config.toml
n_layer = 13
d_model = 384
n_experts = 64
experts_per_token = 3
d_expert = 128
d_shared_expert = 384
activation = "gelu"
moe_layers = [0, 2, 4, 6, 8, 10, 12]
router_score = "sigmoid"
normalize_top_k = true
routed_scale = 1.73
balance_loss = 0.0073
balance_bias = false
init_std_router = 0.0393
lr_router = 0.000394
n_head = 6
n_kv_head = 6
head_dim = 64
vocab_size = 32768
norm = "layernorm"
norm_place = "pre"
norm_eps = 1e-05
positions = "alibi"
qk_norm = false
attn_scale = 0.125
tie_embeddings = true
parallel_block = false
init = "normal"
init_std_qkv = 0.0238
init_std_o = 0.00466
init_std_up = 0.0238
init_std_down = 0.00466
optimizer = "soap_variant"
lr = 0.00286
beta1 = 0.95
beta2 = 0.95
weight_decay = 0.057
lr_head = 0.00439
warmup_steps = 200
schedule = "wsd"
decay_fraction = 0.371
decay_shape = "cos"
final_lr_fraction = 0.0
batch_tokens = 65536
seq_len = 1024
doc_mask = true
train_tokens = 368200000
steps = 5619
dataset = "wikipedia_en"
Below are experts of layer 6 (counted from 0) of a mixture-of-experts language model. Rows are named router (the router's row for the expert), up (a neuron's input weights, with its number) and show model dimensions 32-63. Each number is 128 + 32 x the weight over its row's rms, rounded and kept within 0 to 255. Numbers have three digits each.
Before each expert's rows: a language model's description of what the expert responds to. This comes from a sample of Wikipedia text that the model never trained on.

# expert 59
Description: Perfect and auxiliary verbs. Auxiliaries has, have, had, are, were, often after which/who/it, especially forming perfect tense, e.g. "has represented", "have been shown".
router:107127124096147128141095119152140141064143184100119129146100113173128147153131177193125094117154
up0:175112120088184097120093087060169156162141106142137146078105101193103133154123089109140107164121
up1:124130126096137146096180139168118106123135165118109144100064093147151122107123147141130143093126
up2:125142081174131124144138133196102148064136091143121127099068146122123078150144104117133062139141
up3:108218166141127115137118142131120111139136181142102094126121135112155116145181098135153148116086

# expert 10
Description: Nationality and group adjectives. Adjectives before a noun naming a nation, scope or group, such as American, British, local, public, women, male, often after of or a.
router:180132045160096161159145117111148092121154153164092113133136087160142122148101130029149107070143
up0:170139110124148119103163073171067078137070128141155095056125114140174114138117148126098095114118
up1:148116188132152122121116124094105120103119186111128139102155081163123157067082103096142094084117
up2:199074151182141112177113102102112126087159092140125145073171102190102160112156166090135118105120
up3:093152150090134073128167115155189083167128185124171131143123108124175141112115068068185071095157

# expert 50
Description: Preposition in and initials. The preposition in, especially before dates or places, plus abbreviation periods and name particles, such as in early 2021, W., von, de.
router:147088084133106093145115073187124198114167111139181144106066171123158101149165102119131064095153
up0:151152163106171112133217095143078160107145155114187090145130106122100111156184151146084066133124
up1:153101067171060108135126113165161143107125109166097130130106128024213141150150088144121103116080
up2:059109108127113139134143135067122125094123127131158113116084133119150133111132082107133141157147
up3:114151129116152129104171100119093089157098180123099160142074117157145174185160118124172073181140

# expert 22
Description: Media work vocabulary. Words about films, albums, songs, books and roles in entertainment articles, such as album, film, episode, published, novella, play the role.
router:153102095128119106131155148164153101116097116071136117146138121176127188101107180154144076133166
up0:079102152141117110068137089095139133126119133156112040127102143155155121170105110157074091122147
up1:145136115124100138154112070168161137110148179124149112139125156134174166137090149085109171141089
up2:149114157077125170151059090082156033128078182132147085146064099159106166140129134147090131166122
up3:151127123061096137177128130112171130132148136134181132102116083146123131167058135157127042125097

# expert 1
Description: Pronouns and object nouns. Object pronouns, relative pronouns and modals in running prose, often after verbs like helping, e.g. them, who, would, not.
router:140133089078212138115131080135148123135142124091075069178138095153181138136154114182127013097072
up0:104111109114160197141119117161166117165083154147174163099124062176133191105145105114138135121127
up1:160170182106140196154060163143162157181131129178096129200128186121072073163102101097149137122133
up2:119145140137146104090151121142129109072147122140153150174141132171116166096182108188093135139143
up3:131137142142135118170121099092069086191085076160169111100117170133139144109122101106162140115102

# expert 7
Description: List and quote openers. Line-initial hyphens of infobox and credit lists (Born, Died, Directed by), opening quotation marks, and table pipes, e.g. "- Died:".
router:162152119122142118140167127151127148113134100114116146155106148184092077149119090149133111117169
up0:104116160119096168196099120115128133085126141119078176141154171116108177105115119094115125061137
up1:154151158109099174108072130126159094072136105098102140109134119152125154110092082108113105129154
up2:148091136120092169117102156161070174129132161141214116127132115120115157123106130114146146134138
up3:102108120159166143118093166190141120106149113129093152127093165178097150103132094162083072108151

# expert 4
Description: Table and score separators. Pipes, colons, dashes and periods inside tables, scores, times and coordinates, as in 1:13, 0-0, 29°00′, and Succeeded by:.
router:162116121157120131132165077115102150071132151119122129126112101136114142175162179171122132116139
up0:116123084174145047139115128103134115159185118085136144179108172101131064161104096120091127146076
up1:132137167070100151192118138112217147100091133094076094127113149131081167126139140157106114138075
up2:093103130136156142122146133074117182158182167108125067183095127112145173114170129169092122131168
up3:156154078122090099117151131146098129159100059126121132109110185146143137117154129152126144167096

# expert 58
Description: Capitalized name beginnings. Opening pieces of capitalized names and proper nouns split into parts, such as Ar, Har, Mod, Lanc, Min, plus words like Air and Music.
router:107158059166143093144128081109053129122153158112178103093115104122127114126154145098191057097158
up0:130147151146136107149102131110108129148107158122091173110132139063109115113121102095121151145130
up1:119129157108129121130114172121097165101144153183079017136109061147175107127122135109185104181149
up2:078108117122057109195126117097173130098102068161173143085144124047139152170066141128143143080100
up3:167183172146145113131147137156153158137153134159159134129114095176121137047101110106201076129116

# expert 37
Description: Roles and occupations. Nouns naming roles, offices and group membership in biographies and lists, e.g. member, player, captain, Minister, director.
router:113121140110150118194110065139153176116124106090114113149095084216120065192183114125113139116073
up0:164138088103097080101107138139092082144102102161125144169133099120122118110117164186133144122126
up1:084065060132134116176085199122148118119152142093163110079109128096121129145150108127161144157121
up2:126176118117102080150167138125052147141122110158129103114115143135076106089131112185119181095134
up3:143121051221116102195135128129112099106107095075133153187079108110155110084148049137134098157087

# expert 25
Description: Table and list row starts. Line-initial pipes of table rows and hyphens of bulleted lists, plus colons after taxonomy field names, e.g. "| Win", "- Eastern hog".
router:107082132148129093117194117096121121098179085111105110122109117117108113093145094134136136122119
up27:120136133202159114160109152135131169088174130098151096102088136160054180130126091169041198163105
up28:103138132145148096094139082150105129168170141146134087114138140119125095194119101112158139079142
up29:179175095180128137123162084068209134104080101160124051154111052155145145142117114107131086137118
up30:148125099131111147048119091120131071131147155120195131101091116172141114112102177116131132132110

# expert 48
Description: Digits inside long numbers. Digit chunks, decimal parts, spaces and dashes inside coordinates, statistics and large numbers, such as 41.1873°N, 72,966 and 3–2.
router:164077120145123110094122097137133117097141091123198119099150177173067063158129204158142146102117
up27:160131164115113104121125145170110150167101086117158065130111197117137164174102108177146087175146
up28:126146136157157140109120162128161116098178057161153104120138147158138083141134133134103150153169
up29:118147128164163114121163052125144122096113169107109121167126057128086109088115125111131145104082
up30:128125113179114136140115112105103130131150120127160138170131098166119109167144145143179170190182

# expert 15
Description: Table cell separators. Pipe separators between table cells, plus semicolons and colons in lists and results, e.g. "1944–1946 |", "Abines;".
router:107089163093077147124103087158144079098071148148162151079108139114121133156115196085142084155111
up0:140101179187147130152132161098115133115135130126092144178083067052086160140162165118115173092140
up1:180144151131125086087151147133169089082104131184115149117080171119100144125134049107106089188122
up2:091116144175124116135117127110060106115163159165129099200161109167157111155172102117084130148093
up3:141121087127141142115139138135140127115213165113157161164148116093188041140128112132065139132114